config.yaml
num_hidden_layers: 14
hidden_size: 512
n_experts: 24
experts_per_token: 2
d_expert: 432
d_shared_expert: 0
hidden_act: "squared_relu"
moe_layers: [1, 2, 3, 4, 5, 6, 7, 8, 9, 10, 11, 12, 13]
router_score: "softmax"
normalize_top_k: false
routed_scale: 4.99
balance_loss: 0.00769
balance_bias: false
router_cosine_scale: 20.0
init_std_router: 0.0366
lr_router: 0.00114
vocab_size: 38837
norm: "rmsnorm"
norm_eps: 1e-06
tie_word_embeddings: false
optimizer: "adamw"
learning_rate: 0.00112
beta1: 0.9
beta2: 0.99
batch_tokens: 131072
max_seq_len: 1024
train_tokens: 1183000000
max_steps: 9026
dataset: "wikipedia_en"
Below are experts of layer 9 (counted from 0) of a mixture-of-experts language model. Rows are named router (the router's row for the expert), up (a neuron's input weights, with its number) and show model dimensions 384-511. Each number is 128 + 32 x the weight over its row's rms, rounded and kept within 0 to 255. Numbers have three digits each.
After each expert's rows: a language model's description of what the expert responds to; "mostly gets" lists some tokens that are sent to it at least half of the time. This comes from a sample of Wikipedia text that the model never trained on.

# expert 6
router:199113103149095109117108095142097174159136131150141082091088168129204079114103134105152103145075145142162098197116123149113099183127137185155126158157131123133182123132140110138183154156115159147124166133130104145138141144109164141054164138081133101131102160175056131147170096092096129186179098114186124085138124163113117168078114151132110095168105145115091073132111168178103135184113
up0:076130137146109128156103071155110189123117185100105108193097105094102177114114094117167164090095102138120132151131163113116146185142134148119151124097098143096150168123163129118130097127130143165097065130085088157120139101146095092178161106103174145165093150124124145080149152137161181087100170129184130140102132084203148169118132157125159189088178143155156091073170131123195129149160
up1:099143123079120143105177135139076125112110157107125119141150175118141118099096126133081119094120115126147095060100155101190124131143089101090158135132060129049162108174153103157089149087156090122132072108158215182058148089129076158168188117135145113110163136099118139134107124156174122169205101128099150112146134130159076200163081127148145137096174104148117101140106159131109148136176
Determiners and possessives
mostly gets: "his ", "their ", "her ", "His ", "original ", "its "

# expert 17
router:149141093161098188142117183141126164118154113110115126170135109126089164156118100167109116169139168129106098073137105128156099108093144136115123162137129146142135067110112125072098132152129184174145081171131093067127140116083133116092149095084121083100155168111158164151165097175111149175071136117090143115101078118146122179149088141112103172175085171153111154163156179097104108158160
up0:098162156121123140126091093138118126098083126155120141123093175148126140117189108072171195152205146166105134153154137098069144155078188118129173220150111101129122146152123130145183122115104126128110133147141141091107072073149081148086161169107100127162100112107194169119127112074089121082107122116122164108083086083084144159141085128148101155075176208075086159106113117103151117155154
up1:198117127080173127108149105179137118102107167148073173145156098135179131129096130117186179158153131137074141160142158128098174145105184086142129120139122113106143152201099166132111120151109141206140089138101114124099191134173162090166212158140151189105108135114083093123126146124106111060126084135096130111179087038152125170129105172160093137105157106109173078111102156126082121100144
Stats after names
mostly gets: "Queen ", "Singh ", "aged ", "Air ", "SR ", "ст"

# expert 21
router:060153079083116138147109154065176098172111085150176141128100156152122112146179150134127143172177114101148143152058154106084140139099120146149117090113134104136081152101130156127159092169120175175137138156094125127118096166127123156058097103123164088091118120155144133200165158162159108134104132111174112093131170127066182137075127149174076129122138180106113125123148152134153136097079
up0:121024098078102108142150120136084129163135141083113067129116077091159118053174091157091142087110093172172162005158128092131116132189188102132148157148110179138151156168151095118087158090098100155157118093109146135122137107089132173059118153077130070116161123137216110103147127113136155124105113136129091096154167120174108137114169120133123041124129120151149132115157071145105146097161
up1:101107136122169098170157112094136139137123106118161096120095134101163150096097169103109101173149155133094197134124141126152129115134184097133119116208170114091132167151091089137116136135125153110112152169099057005089128117141144177202172117176095120170088138138119107096155148136131119142161153135174116043120154127106088137126152168141131100084124133073117102095194148173123086183148
Digits in coordinates and stats
mostly gets: "km", "Candidate ", "MF ", "U", "Racing ", "Albums "

# expert 19
router:129094168078131142088191101179154184141148139109135110042173087150157077095116070143179111175134142109073095063145136088120071184106161124141116170108160133139133084112145088084143164113105084113158123060144147179148127146100194097110090130127116151157129199113144149138137169091107175096154171137130160160136095167135186147133144151078138104143115142101171104148129112135090121112148
up0:120103164122150185160111088124116111100091181118139107128133157153071110156113132102159141180160160124118117117070125144118163126175054081121163174115097130160134117116110155207173086159103083117107108138135094067132090111121127135179171111118091152106134067182120099110119099171105166121117117125093160076174145112133092160133117112122091183109153120106113132062088094111157115125173
up1:140124070118056122079155105152121120111111124163157113118146095098130112094088136122096129069101159129170092114130149174109172157106136090112166072141116094205158093128112139169215124117184087155163139129159157153041109121144134140164135160101128153121127139088106148115067074123096163121141148121087128142148121106150123117090147094166154183117159093120135110099114179133150141157179
Commas in lists
mostly gets: "\", ", "); ", "\"; ", ",\" ", "., ", "including "

# expert 20
router:072125178146145136129115105121117162110172092079126144103125197162170113132140122119170110158087142109113124121152117169126113181147151168109136151113148183110097130076122099095121108104174176142100150082117132117119156189117155091148120133121125147153067128112105110150132087116120129120152093135130116151199116111090164111093110110093063144107139124136140107120107157164144119177165
up0:152173066165098129130117116128129148112102157153119095116157094133137105161097121093140141101158122093113154129108171090158185108133128135113134154160111112135071136118139092191118136121119133105134135121098182109089118111100110155119152150125145148139110150094125138122158096128125153131104123145176079107094127182149150139210142160200119177156103123104116163114154128166149099123128
up1:118142123132196191155132108094155109135145165079153107094092174134109154114115068151181124144152135151141143131185080149106066146099137178124101112121051139118137066149134091129097132162094091105147123156179158143064142115101190189090176160158181161125105136134119134131158115193111127183145129104158152108103138123122194101178116162111160162133176087117095188085156070094118094070143
Content nouns and verbs
mostly gets: "work ", "appeared ", "tions ", "service ", "ations ", "areas "

# expert 15
router:145166152171133159115140127107117155090111139136141060081163157093132099085132099117108107119068152132126128132139101100084098102116162128089154170146172088153132088150115128153179172125103139109086116130145127109125164085125106152076174102105162118099110187160135110102164179139112121128149188165173131178106120134087132115071136157118082132172107119119083100123179133135076097091140
up0:082175167142126101112136200141136151167121137127142144120163087136087117210135138120173119150109115098094126115082099129117108157119128141180081110127082120154179093074066104155084130151119116167147157115122100148172143070075150135126155124138188144094137078108147112127107152087099147124196065119139087158160129141105107107191096124102051151115089110088102133112086116093134164049085
up1:110106108133112119079081117194069177151119106166103102177120160086117114169136141053136085209130157116139118107127172112109109074120080156120097161125123169131164057141186145121107158126157088103126156082095122131096181207171153151124137124168122123091167190110110136077086086170187063143126125118131141134156144141060155171165116125189152130107148142136152162088141105147091120132067
Infobox list dashes
mostly gets: "You ", "Coordinates", "See ", "=", "Candidate ", "X "

# expert 5
router:124088151129143144143121094125120171092160107151101108099147207170123081119075090157161085141101168141072099142118145088156172087142172101133144135065105114052148109112135063079087156109150171111128115123131077147098085108134041172109156070106101122141089098079154160106133151111155075162140109154111081121088157155111165106098059112128088126145111138133092141126125178160108100110169
up0:101171141123092101168094120062105055207115104144150136140177106132081135126146114136092168109130143144122168143127140085147128080160135099120113176084084121106061075121178172098113143172134171101177093112109169108130131116132161136120172182080109106165139157075135204119134106120106111126083101107208188132134139129113110074198158181116117168101128141095128117124116125178092097111184
up1:112183162164129133149214147113203083178117112135145095121080075088124191091177077170077165156116059126130116141175120128141131122108093145164126094145123152100166168127157112189109154136053137175115148094089094138119113091154163152136137157247114141181122193072091124132152116131160189157170096111056070180115152140082122146116122137115130134055105168139141139100122143122146149178109
Table pipes and separators
mostly gets: "War ", "Denmark ", "Website", "Boy ", "Futures ", "would "

# expert 9
router:159123154134109097115104110107132130143111146107156180161196134139093120117149112149144102168084136082096142186155097161086184085144089118147168177058127112086083141087122116148080124118141140098103074130148169148166092103124116144165089159077141101117165161127120137070141077097143140146114142190164099105073097156193066157150108131134093103132173117166179169124164099170099084091151
up0:152158145119101110132116084132137047137091140129160124115152200149093161193163110096177144148068114106086197147103111097122175141132094117176112139145098155136177079130128077114121108209174090084114103168090124099170111133110129201105078117101119124156117152107136144113139109171101134119100069074097115155142105116121087169124157162095076105111131126160109160141089071137112119115118
up1:131098157096161106148145106123104112129124151116117076152140110110131089091146152157128089099164129119126179135119080108067106126096120173090115068200098136109083146129186131157184148124078090150191096125144136092163129129130138116168125153119114143117146100162147135119150105156138154129138103142180144101060131214178153165183096133162143127130135151134150094156089136148162110119160
Take verbs and name pieces
mostly gets: "took ", "take ", "Br", "Ivory ", "takes ", "taking "

# expert 7
router:183154128146182106151073107138116170118117121192126115193144068123101076114061110172083110159125126155128112089125145187099145138178125102196156173066115128171143111098144091128075169120105095103121063142125141145172146126098146095104156133106121151171102153179192118121124120144153143115181107114176089113091102133100069109137158147180133116090102142150167123143167100172072080077118
up0:139124161158142153138142110109183141116082151143179157121176084190185115196133147091204151111117107117111117111080116131072087131179143177134158126073127131139154168196149050113146177080170090131169131175150107118141102158110171139118158136120118152169151095121177102169108134087147132186158134144150169107104127118086136141101129127151135080124126131166128121150150108172175134100146
up1:113167098182127155125140122159074107160088113141073103109074130144125149166102189151175131104130117198148144133092155090138158114108124157088147130087113126098113159162141096101152128097115107174084135165162090184091070146084098137106137158143198173158117123130126112129127119085129146128151109161163092155123120127087110089193150123168135159196160088143097157129117101159123114102151
Word endings before punctuation
mostly gets: "\".", "=", ".\"", "School", ").", "Road"

# expert 23
router:088081180174164132114141091078126109125145157151136133193098097173087129135115121112206084130156129133155143204104118141131097091162130128117101146082142090107077130090103132067131102136043087145126085106093068103170125154137106150072150087081155111088138147129077171112090145165192135139129087155166153133163142187080163163105152128044126145159136111114149113145167121174088093173075
up0:122167132113151132202136148128168113131099134136147102168172093166147111061097141125108125092129119110183089155129167108111117145119125060100113149118156102134109145075120132107158121172095097101127120198103102208099158087159158117075116140145125124114146211162126193115096087125157096090116044090158140147150131087111152101141098071142091097075134175132109163089116089178140122137096
up1:131122071162107111130101121135184087115101128125171147137133138101220122132140126091150137114060053164123178155133100069152123111170151066198194065117160149182131069169108128125141123147133115111114085117147101163117156105142130121151036116138159146100127161169130166104144138165113087088212166123185158118151191150087092137116090143058150085069116162089142080096143125142123110132173
Prepositions before dates and places
mostly gets: "during ", "On ", "At ", "until ", "During ", "July "

# expert 18
router:209088087136179122142158143166124141135157138066169167085122048127185188126160185194161161145097117122137164194088144142140074150120164159114173158134135145137128113060103121104077169127130139115090080141160105119114137100150162157146108157155065157140165169137151158075150173168175125092123159134114130137112132167155134112100125147165101086093091103098153122124153174095180115099128
up0:107168121192147030141155202152074102101080076143146109154140106129117130126151148100132114151125101122162146150137106131098142066151106096134161118140116116100161100100160096129104210146080112141141137120101091174161112090161121093100118075113143054171122133121124162118134152150150119141166057129193049152134127090138135133097145170132122152131087208098048097125070124153161131099212
up1:064092113152099084132100095101077133141100125120183121168094133101081157131150132115134108073185136134146155149117098129135143115134110066170126074104127084091142165101144161165152187168101114114149099108133152061115156099151106081108082074123110067127119109151105144101131089172120073091144098089148065126117157148160158176125069138088147131121119115160133125152108138171119199159175
Punctuation and row ends
mostly gets: "|", ";", ",", "\". ", ".\" ", ".\""

# expert 2
router:110138164144123128119089094126135163147125143126155150087166132169151073096118111140156096081180186137083145139132122079077140112148162115160129164084082157114098122145114079106100148127149096096134083079137143144153183114124162135130155174168108112139128084136148125127132121092114112138117101142133157114105070102148075156104132091115142118090085083165179131082162126193073139143088
up0:066093096097088119147195155143098093103114163169145115160125090141137127075099168118150093127069134106146116173121132147082155176060156160118104156122155127152119133145140165162090072138189165097117124157121130159101182145130178167175079160083131121137128105106141103156195107171125126139169110163088079161186161115109125174131103199117182122183120180128185111128116147145099078094181
up1:121148119131154048128195115157142125140099097125071110137155125168101181119127118144114060088140025175128197117128125169100115117107121174101117105135153135103127097108105218129140128199118137158091142145115095143122102135142078134152141167130157170148104162145150106094122131108150149119148129111089041157138144192116111087148151155142106098097109121156120135112135128126110164114144
List and table starts
mostly gets: "Phylum", "Label", "Country", "Height", "ass", "sel"

# expert 8
router:171119139081095156176098105139081113076160086156162171170119070090104061097103137186152094173124144112189184132106153101106113190165100159131104151092152127134136118163105097159097105130122153122094126139119098178147144094101106144108112138201070150144180149116161139152118143099165106142167137108142145154070074177118142096175090160172146146119127127139141100088106110125138180079119
up0:104147121158061133097105172147140206091130136123169107099094155133057141123138117158159157092137179093093172153137108147156180192122153133138126150072138150130124129210092117151109167170074123077133144164156130125106132082115118082112110141103174084160089145096060142183113117207124092191172116136143144135130117105085141150098130092133086088170146098093112139144121111120155156139119
up1:125137217143164083171117140083201140075102094112143115115164181146166098140117139135117147128039113116068156164082144138139142158114104117105119057169100106197144114139091120142138190167076123088101099115152116109108152160178095173142085111182144158167159097102122137118080073124110118129148111162114098169129144131163144140095166126082146122175165097143141085108169137134170090107096
Word-initial fragments
mostly gets: "tick", "ex", "show", "By ", "COVID", "rec"

# expert 1
router:170154141165144111084137131129141129093097102124135116046134165145175114092103152166148138139154127103168087130193142114138166117112114143107107134091153099151097122111183143142148122091174158125099082156110074148172107103105147149177099100098078120159136113126121085079139079104165089144189091070165162127186127213104139111167116134118101160126142064189139151153088133139165123144124
up0:190106109091122149150122134133124117154111160158088133108133132081141144167153123100151131097069132143121149131164088179149070057124088086093110144124097102181103097139111154143135138170111130162064143136103128101159121145114159069094185093209163141142107176127186124165095206111037188129108129145140142158122123091129150153159088102143143135111100106063202113087114110132111060106096
up1:197119109143077161129105150144180162183147102151121142125093123105144107144135125122169138150143187171129192167149138203146140142127116154138119154117133117075101147135118093112128127152109074185111148173117118070129223114177118159122146142179140126100063147121171116145153110149139137161169131089067105174085117169134109119170110175147144099126113059133111156114172125148097171127091
Article-title and table cells
mostly gets: "resulted ", "N ", "List ", "resulting ", "Species ", "Loss "

# expert 10
router:087113161107119149129131191127111116153149156164091138094094142123110089148154107120134148175134106160109127142145137054135072148158116118091153179102125175165117095151144154113088149105164138094125154159147090107146158165048101163125115099135125149132095131157120125076116128089057109134112155199139145148140153135155107087171081091138098137157124106178170156117131080101122115128133
up0:123167153114117121106156067147151148082114171143170135178171138122144105074088145108153164103174116104133097174122119175143175120100159122140123141118106131134102114120185134155117128188126151125120102135146090077149151058118132074157141125081154125165113105166131155164166139155156148119172102115186110114154174127179060117163124089120116201197100119122068039086129148064154101184097
up1:148133103076126145105172132124151107132082056154161128130168169180193138107117153127063153115156125129135077121179134110147099127135119108135079124125089117068091123127124056117154157155128150171102154128150097100158100175113082096164178125219159179135113114160135079078111106144197121119154075107088140160120162151094130208146160100112073083119204126192171111099050087128139073098134
Table cell separators
mostly gets: "consists ", "dis", "Turnout ", "rights ", "there", "', "

# expert 3
router:142162123194138180120130080185166175138153108103171118120103131155169134157119099158160091089097084112135099103148112068177134096082085108110124161120133190165162121170148102140154160183077192143121152130102142117127120155125171160077190081119149098106191123196086090141109120128078146159107107144154094105175104095076131153073129174094150168122047110131151153146142144071096093137083
up0:160133163151119135179119177153101084150065101146133139145098129165090119140162133159121122133114083132121153153121081143157142110175147140184124118143160130185125110132101142094122158164104165189140104094139129142077161106113185125121079157155063090101164102119141128105146159153097160089100124172090109157171099145196157123151091143077186106183083133123164128084177094136069110121104
up1:142068119097108109090112119099089111135094171131148151182091153095073150161103181155071117132073204173109198159136109201146099077134119057186197133144186107160170111099133073087138102127154099157088134170069134123068171109153154085146130082167069152169116163079099138082120107105058144124176138133100146116176092172117141143182128156118138148157175106095105081125081104164143057109102
Articles and name particles
mostly gets: "His ", "De ", "featuring ", "Van ", "de ", "whose "

# expert 16
router:097153141150119133137157160152188173099166152085145100067155174102182114088138100106166145132140168129108115198165169072073154112177132128082117113123097153135104148144130109072114095093045152167142157169111135146150164121131163084088115153142135095096109138118161069144126119136130086175153153164138187077167107126105132141111118152129103111129158113145088102122123116146133132135161
up0:107118151087059106146119109160088093129142121144158091145139124162118162116112147123113149147072093157068077156174080160071137121136161140140135114058167129113197181130137120109174127086175128145113102099110083144153170098182078149121153138162187196172161137110133172079111100127173139094131106176085084187099160154156119122148091139084109151104142092113141147072091163183095131188131
up1:122119142132118130126081158101114157159105138163146174162103124103104103127136110164166177086144147067124111146080140058132093111070114111116113141143121113110131043220123120178138099122126113121105133153129113124126109116114184095138121165094152111095139120113145120123135107129087106089097141172136148120149082130118131096134141088185135127102141130111122113137107179128130082130147
Clause starters and headings
mostly gets: "which ", "This ", "that ", "There ", "this ", "These "

# expert 4
router:133159138100149160164096163164151121176148107155107188129093116063139078111105176092118088120193150192190120153130126141087149157147106113147184161146082077175122122135096130090159129104179132178108072186145142141129084155127141107136101158099123110130163089108142138157117081096073100145187129163123187114107180102087156066121166125160125073138088101106103095100133126181103121134123
up0:162192157115061134128173071140135158113121171120125106140126134177203119109110173160100169072114158104148145134147147123092110081100153102143107121182059108132091138119133116086224136098099123173103163124124093099150133128167123183093126172124089118123100089175132102108120128090085113128106047153132106136114122144124113149094071104121183109114188132120072130095145094078109140093137
up1:124127114093150144157056124153067209139116134146113098143079166113153119114132123214127065029121111100112154127123117076098139128129185138172146142129166153135106155142139096069095124162074114131188087112128100149162113181139152084125153188102138086129152150151169112115106135113079098156145121105165113079129127130115067181140148162139121152112108102055173102042158111159195176188163
Numbers and section breaks
mostly gets: "Born", "also", "Genre", "non", "Phylum", "Label"

# expert 11
router:086126191150127089114075110108082145111130143106131171172091121142108130112127186106149133170144155159126144112090156157107109130179158167138099101117162138147165084192081138188109125142150089121121080116141139120099141089165154121186149091127111128078150169098099130120181095166183133148168182106172093098087128179114158143118077114087083173125171117162181091081164167110113144098171
up0:132136097134152106077152167146082157135098140158164114120076144138095142130059080078171093094143073098060081137141075109148096128099158123192131070124144160167175106163106168126137140154103129136127096166104124213162172165098112152116127122089180176143037166154165119079113130067132102169178092124130125106090120120124099131135122122098179129094121154042147111108082137183124183145100
up1:097157169098153164124145147106077145111119113071143147096096165137103117130148095139096105167129140147180115144115112174097134189051143137113128089159107099117123118192114054088123169130128122165164096141121070140113146139142116108097094116155148111154134153135181130149115159121105147126123149079094094121084103162101177146102129107106072091131114154142121143144093132191098120065108
Mid-word suffix pieces
mostly gets: "oph", "ist", "tion", "group", "them", "ation"

# expert 0
router:108154125176116147060108101096091192176162137142157089066165194141126155114122139132125158115149096115081141100093139121086103153111124130136105113131099110143096206142126131163109161153122147111123082160172095074137163113167129117145139105139156087060086086172095109103137101152153175105152115070163127147204143128130096134111088160056175104118108118135096101137109163118114109180156
up0:115079108120103112112116144115170188172117084141125132185107106150133078108148100119110118136092100160085104124156172060128109129175186112114084157099113144162083111142108111092186172103123153156054170097170163134156104155120131161100151162111197167199088133153088155106063033188115129148136098141124149120095105103115156117141160152130114145091164078106180174126131150181127100128207
up1:122162118168129109131099173145088119085107195144077186110140097082165122065068240205180139145066124106208133132110148095095171128145093098165168140123054188101117099108135144128134135130085111092140107157090104146044172113097116168107138136152096134098170068059103139095128163154127080107138083116119201093135129143093192121115061134107141198104129123075092136119123115133157171106127
Predicate after copula
mostly gets: "be ", "being ", "considered ", "remained ", "known ", "available "

# expert 13
router:192076173111147110076115138098096139068128081146134151152136154081071080145110119115082063133125145074130118143119100159099135078155112191147145185158144185110124097153171178152082168096196123110159129094100196173185176119134082145170164116124148148170094104115112159139127151113079150141117172172168119181113133089138164151151154110108092100101135074121111069152157058148117173143123
up0:089133084127166110140141141136135166158103108159106113115094118165113115115202150082165145139111128117075122099102091054127100123083119143136118143142062169135097056137171154117094100138142131085150172088181148124154069115048120179089142164112075110141157168123162182096147124130049117107114123117106166108148146083159136120170084125171122083112121154096116100156080130175182074151117
up1:172145157128147110109133128179128149088104095098160102147151095115109166137129175120134169147112114114099174216183178115111147087142113110143178102120154131097155135190121138118131113104107121166156090183060146075080113152093107156120100100172107145108047160164110201114109113164115062128167111140070140091149137131128109178132100177166123128150097128141143099128131024155109097144144
Taxonomy and measurement pieces
mostly gets: "----", "Family", "Battle ", "Genus", "also", "Great "

# expert 22
router:126138196153153163109146063095120130126103146131122137216134128178115123116080099129130174091118133072098104185093110087115158087121163166094091153103172162122109186133179167157095102146186061106193083107082119173094116130129138120114114126142162169101167150082131122137120106169117178129133137137127127101131109109139111119122110136152143103134166070169164152093139138150069112132195
up0:110159148148127095071163129127151154134090139120142101138135121141085111133074096155153037220091123083093098177114163129114141068129052132120106126132153106193124105105117136081090151159114117124164187152092099071092098125111108093086176041042157068149167153122099136100158146106177078126163078154100091099109128170114102134132200096122125137129121197148178114117133143172096111181131
up1:143130153107165092179161124141140171129130099135199088164143103152068184156155124098144157154108138150091086134158113156107091113159099091184098106052134130107112139199137155095194093142116163179157157075114130096067136055151077213117153199157158170128192158122107067110136064091180183157188100114038152105110114094097041159067167193212153164114111150118124140130117087125144105168152
Codes and identifiers
mostly gets: "Website", "Saint", "CC", "Inc", "CH", "BS"

# expert 14
router:106164157104134119114111159089087130134126128140173142144088202112141095166165176114172074175166165175150150157154089119065100123177121109202129159154166117090147099110176088163138091097171081106108082111111104152140146148143128081146102094153128079141092103100143094093193132076109160109091155135175208128085160161162112171081114093128061135162128133142107070129139115161124143134127
up0:153102131140135117095162122074156142107105147099143143122077123117094071144108101077151145173120132134093139132131144152138100121062150101119124132150166156156151118119081122145130145198077061154128118109141095145146166152144097099079162163161151126101044115157092135145096107098122195104174115124084122123119115163159069056154155089144102152094061131143085130143103168130120150146118
up1:134125158087075055126136061106116148131117109069120154172183100092112161135068164113073151135079103090170189139070125125074117106115104142146110085104130116161074190075126105115143128141136160141133175101096123217088146109128066097094146144145152109123105131151135207128133105168112170131117148116093121134146088142131105097146086150170143108161111140102083192157095097110129079190119
Sports and proper-name parts
mostly gets: "Second ", "Green ", "Women", "Supreme ", "Football ", "Red "

# expert 12
router:082100149133146141135115161169159154138137170150151179211167139076126139151139092110178185185142205152140138079134175154122177164106103123115081131091089152073171098089120158116124143126097096125084074149116086143130090152128124170069070096091122121178126134136104101120147140113123145129144102128134132130196153166123137181072131148103156107129126124133107084133194122113146122148166
up0:098062062110133109135098153147111150128112169037136136125103105141143162145097138122124107143157108095139095157134094159116111147172170075155111116085100115118120121097102135106139186117103160092123098129126140083161151150100129142114127113124092176126156100169085146151155131132145153147049110110117133110159184065117157148112116142104183148121123136127139139121159152095153109115114
up1:159131146112148158116125162100121149151136067045129106086126076115206079080113195152103114125095095100166130119172104088100135097116150124176173124100135134180132116152177146115171164138129144154120113154133126104160143158098190155115090125153093141134122173085089142147138112154174134107098147171147093078102128148120167132088158188135148101089079140090184148099145121117132129162081
Biographical prepositions and verbs
mostly gets: "In ", "won ", "wrote ", "joined ", "decided ", "From "